From a checkpoint of a small mixture-of-experts model trained on Wikipedia: 12 experts in each of 13 layers.
Below are experts of layer 9 (counted from 0) of a mixture-of-experts language model. Rows are named router (the router's row for the expert), gate (a neuron's input weights, with its number), up (a neuron's input weights, with its number) and show model dimensions 128-191. Each number is 500 + 50 x the weight over its row's rms, rounded and kept within 0 to 999. Numbers have three digits each.
Before each expert's rows: "mostly gets" lists some tokens that are sent to it at least half of the time; "gets" lists some tokens that make up at least twice as much of what it gets as of all text. This comes from a sample of Wikipedia text that the model never trained on. Tokens count by the router's weight.

# expert 0
mostly gets: "also", "See ", "It ", "List ", "been ", "She "
gets: "was ", "is ", "and ", ", ", "\n\n", "He "
router:399517625478557476478469564517482490546615441440503471451551493565542580462538456517462428438439509473549589504480535439541508460512429487491475621494512495421493469570535521534492459381480599
gate0:521573577490571518519542549466549487514573557526498400493457505524526505516551560563402374447427572501554492530455473437574512442466530500513421539459489516535453562504540528483399584512467457
up0:444466497536549498546534473410468548486443535467375521527549552559429480503418472494566613480592509601548512564522495561514429532525475530387508509464534588452480505449529528521494398488398540
gate1:455550535478466534468511481427567541509432425449432430495478558455495558444418511361566525453418503452554487477586511467455621435465569383534539435517465561497476493510528583390442473515463476
up1:577569557321491499431540386461519617532432492486461555452492524482525505506512517492562439454457490525453524474469502497532494506546495532619550475576330491562534488452446435605553514567500497
gate2:528446541498450438449467448482453456464568499492623401493592516550473591471620535508486484625510460576537514452513509521559431495447494459408470530476517525461578502470498530481559535483437463
up2:575497478476478444504477442464420460534571473484458508472462490473539566466624473562580471529566366588543503469562490434521425478511489516555451562506508510515514504444456545443424509514466525
gate3:454435544531584534535495550580519487467367524491555527488546531441515565527623514574458526523454459465533487487621497516510512527442606538500418567498447498418550462575482527548485492422475504
up3:531498498523522518502570563664494490525545543486536548533576527469527499606529545501584514462472452427600522491470474349498535574500516441496413538547432412449506504493523527508488464494537492
gate4:430475468576479509456561484563566483424492533437548491564499488476509565523490501539578445532476476435563482510493541490483528461436559539451518497372577610561519441580428550536526488539521452
up4:546569495568511488521469474483586563568480627512567481401534445456424495487526530480490470406521470496544447546583469537479412517542553440510460539484566527476551489490503529482462486497587509
gate5:498467496525508549480508533456526468444556508486427486418478504654414431499452618527491462558426494479472573561490546418555581570615491486580496538434458520417451455482502492480519483511597419
up5:543456550595533545569531488461438517470372472449539556460512546518421505393437518467471497479496524461544518619569549545580548531479452398500519498465586531494392421472549478414447510471550553
gate6:456478530479514513473524509405434561533504536401538471562517508509518445555446464513441444504455449518491449476440451481531523532494449441445375483411492516650554427525476530472516423512566501
up6:532426589443443513470544466418451498523565556473551537522528540571533550516451456407497460600576551569503448539447475511442354532488576553409485452501444448541444455581514536536564551505518454
gate7:466521551572430480399543548512540527457504463523437614526494548420477505592543618598400521432483449545522469502492500564578518520510519593486396404527459456501499509504570444484533459507474572
up7:425471473568471467509506553543519509471533607473519591563475422576504438445574480597580527510467543510525448549499529528566472494463606520569476449528544510533486436510514483528493445386423504
gate8:503501530575407522456574451545544375482569593533547451573547465474551569491491537462482456435443394551535511534524529472632625547454534590466497539472506468518496483476618459489529467473540542
up8:532492520501493576468535563554479616523505455487588487391505564586474445481474493564363483615547514476595460456464524405493444513551462483527486516570536526415415557571442548487535439493461453
gate9:582539407430507523499617583573480536372497481575533511543456534556516451587501535565478537535564547549495551517528549524575494478539457533548438443530502547463532403445524390534403417409523528
up9:487390502518521523493416445502481443512527496509477445455514455406518521530487492465560513467437536413509444462504545434494528535520518355569493560541533500508472409529498559502566549613470523
gate10:566394513440480528503403421519510514410511472449452501563514441523628537413515512497538488379519520522443530439559566454427384481499560519546508571498414572564432512503551446537540519492522555
up10:501496496494512502475494415555498481496521536410516455455571478464565581459474498451527352469619489492558499419536535520555455481468526498518544586504489481528493568567557531443485529560551548
gate11:447486549428499477423536591533506493544573442671429532504555516464493450474531464561445492432520537497479459498539481550462494479447570512500481480476460437402511487458520530480443474473495547
up11:467555515553481515598545458547443542393444487447573400596518534569536492540463498529574504475522514553458524457607463511418421572533369543528532449563533548563469530498447506508567593576418505
gate12:608458567567472432503497506484438468444530487428464481521491471467485580552502475474471521501479511543578451488563563457457428514446479508424445549478478524550486506439510436504486491532472488
up12:507592404518424525427478419522511476506418445580529532466496465492448518536526513473509490492530567479497585435444571496542468408535548399563470521483518526518431530592484536574456463442518482
gate13:387497602587475463468528441539498484549461426497512533523517471501394475436513531464505483524445463562557538508515494517560454600523449560477535484415423445466522523482568536487444580510482512
up13:606508437444445485435426477553542670499450459513436507482415465534506524558547494449548497450487568567508542476389547541405480507574470509577490543477480551513524516434494568538615480441527459
gate14:585535468465527497514506526418504463455475555453494499518565547552441451471502521543524371498544495496480521619519515534485521510493478520479469516507533539514493502453562473531487492504534569
up14:489538589497394498499463569463518459570519446434559507476477596556519507434586428486537449548497550498578432570501463490430504563497529456469450462505502558535488575540500490433579526666500500
gate15:559565543472564562451549550495448522524440432543563503482412484575411485441485464489496513473507570558472432472520508555487514466473438525506482470566416509389480449544492566539504482504459548
up15:522441552491497486513432492501464520488624481574518525547439552480442461450466545531495431479494563510566536549515525523489598545566559453439492514417512422559559538476534489492485458568471497
gate16:466547510516431556504436484506501543559443437589516503437541557503568529468552546482564472529543552469577555501533552426505445506523485523453526477406467525461517534504510484479484549537438571
up16:560527519594429556516561555551450497518517445501455497500504596457557478534517560528570478486418527478496430468522521558555519558456508511559525484455447382507498528519537523486459458408419560
gate17:456435633570463489479509505451538476540516498568505445543491524420561496519588424588541462474445477525479531448473519409565498579459403567525491448521382523606375465479500391541545571457496482
up17:514481485461421561486512459491521492525573498481521491510461488502484488469511439549513450555419519452495460541616486517582512477442491513500435525552463528532492443487492451510560461555588500
gate18:536431491478481439545375533537514511559448554431449548452434572479454385487572556542487460413461529521420467527456504543528468430535461482521553417503481568399517492440449421474469539389453609
up18:517530554552524541471602476481511448424545453520585564438476449482537494649429508528538489618523439485571522414488448492480566451579418545479503509469429504528541431559542526446525443529560450
gate19:520635455436447526477505546503512518424500448529494483475538454560487507465558459553484545504544502531586509438334462489481560505535520555541537509488498446526551542508490544542556480496526515
up19:507570429535361547530495529561541516392509441508506533476583543491474456534497468513455506503563519553532495449398554488422523516468490537468495577520554465529509401590445557539550425409483548
gate20:470591568597591492499449487463561449567492436502493419502400545586538535522405563523478508518458610532570420464521461436479514520533587545446395490389506479552475442457521570575547424549536522
up20:510576629482581479518494411405473476518462492493497493525366505589472489495446498465499493559492532545590513485528485453585507528527477501422497478397466450501533393498516542573554346534485585
gate21:518508574493477472521490497514448466500533465474498529563563575437587458443564467490556446426464531538425505416539542481518440456440453506447524409515463510552553488434423491455532548440530470
up21:506454594410523516531555512458502507555466354499509422547526464451431449524420526514488531516568519449475438572439612443501528476417475498509558505426503510468498548597445549478510506499497480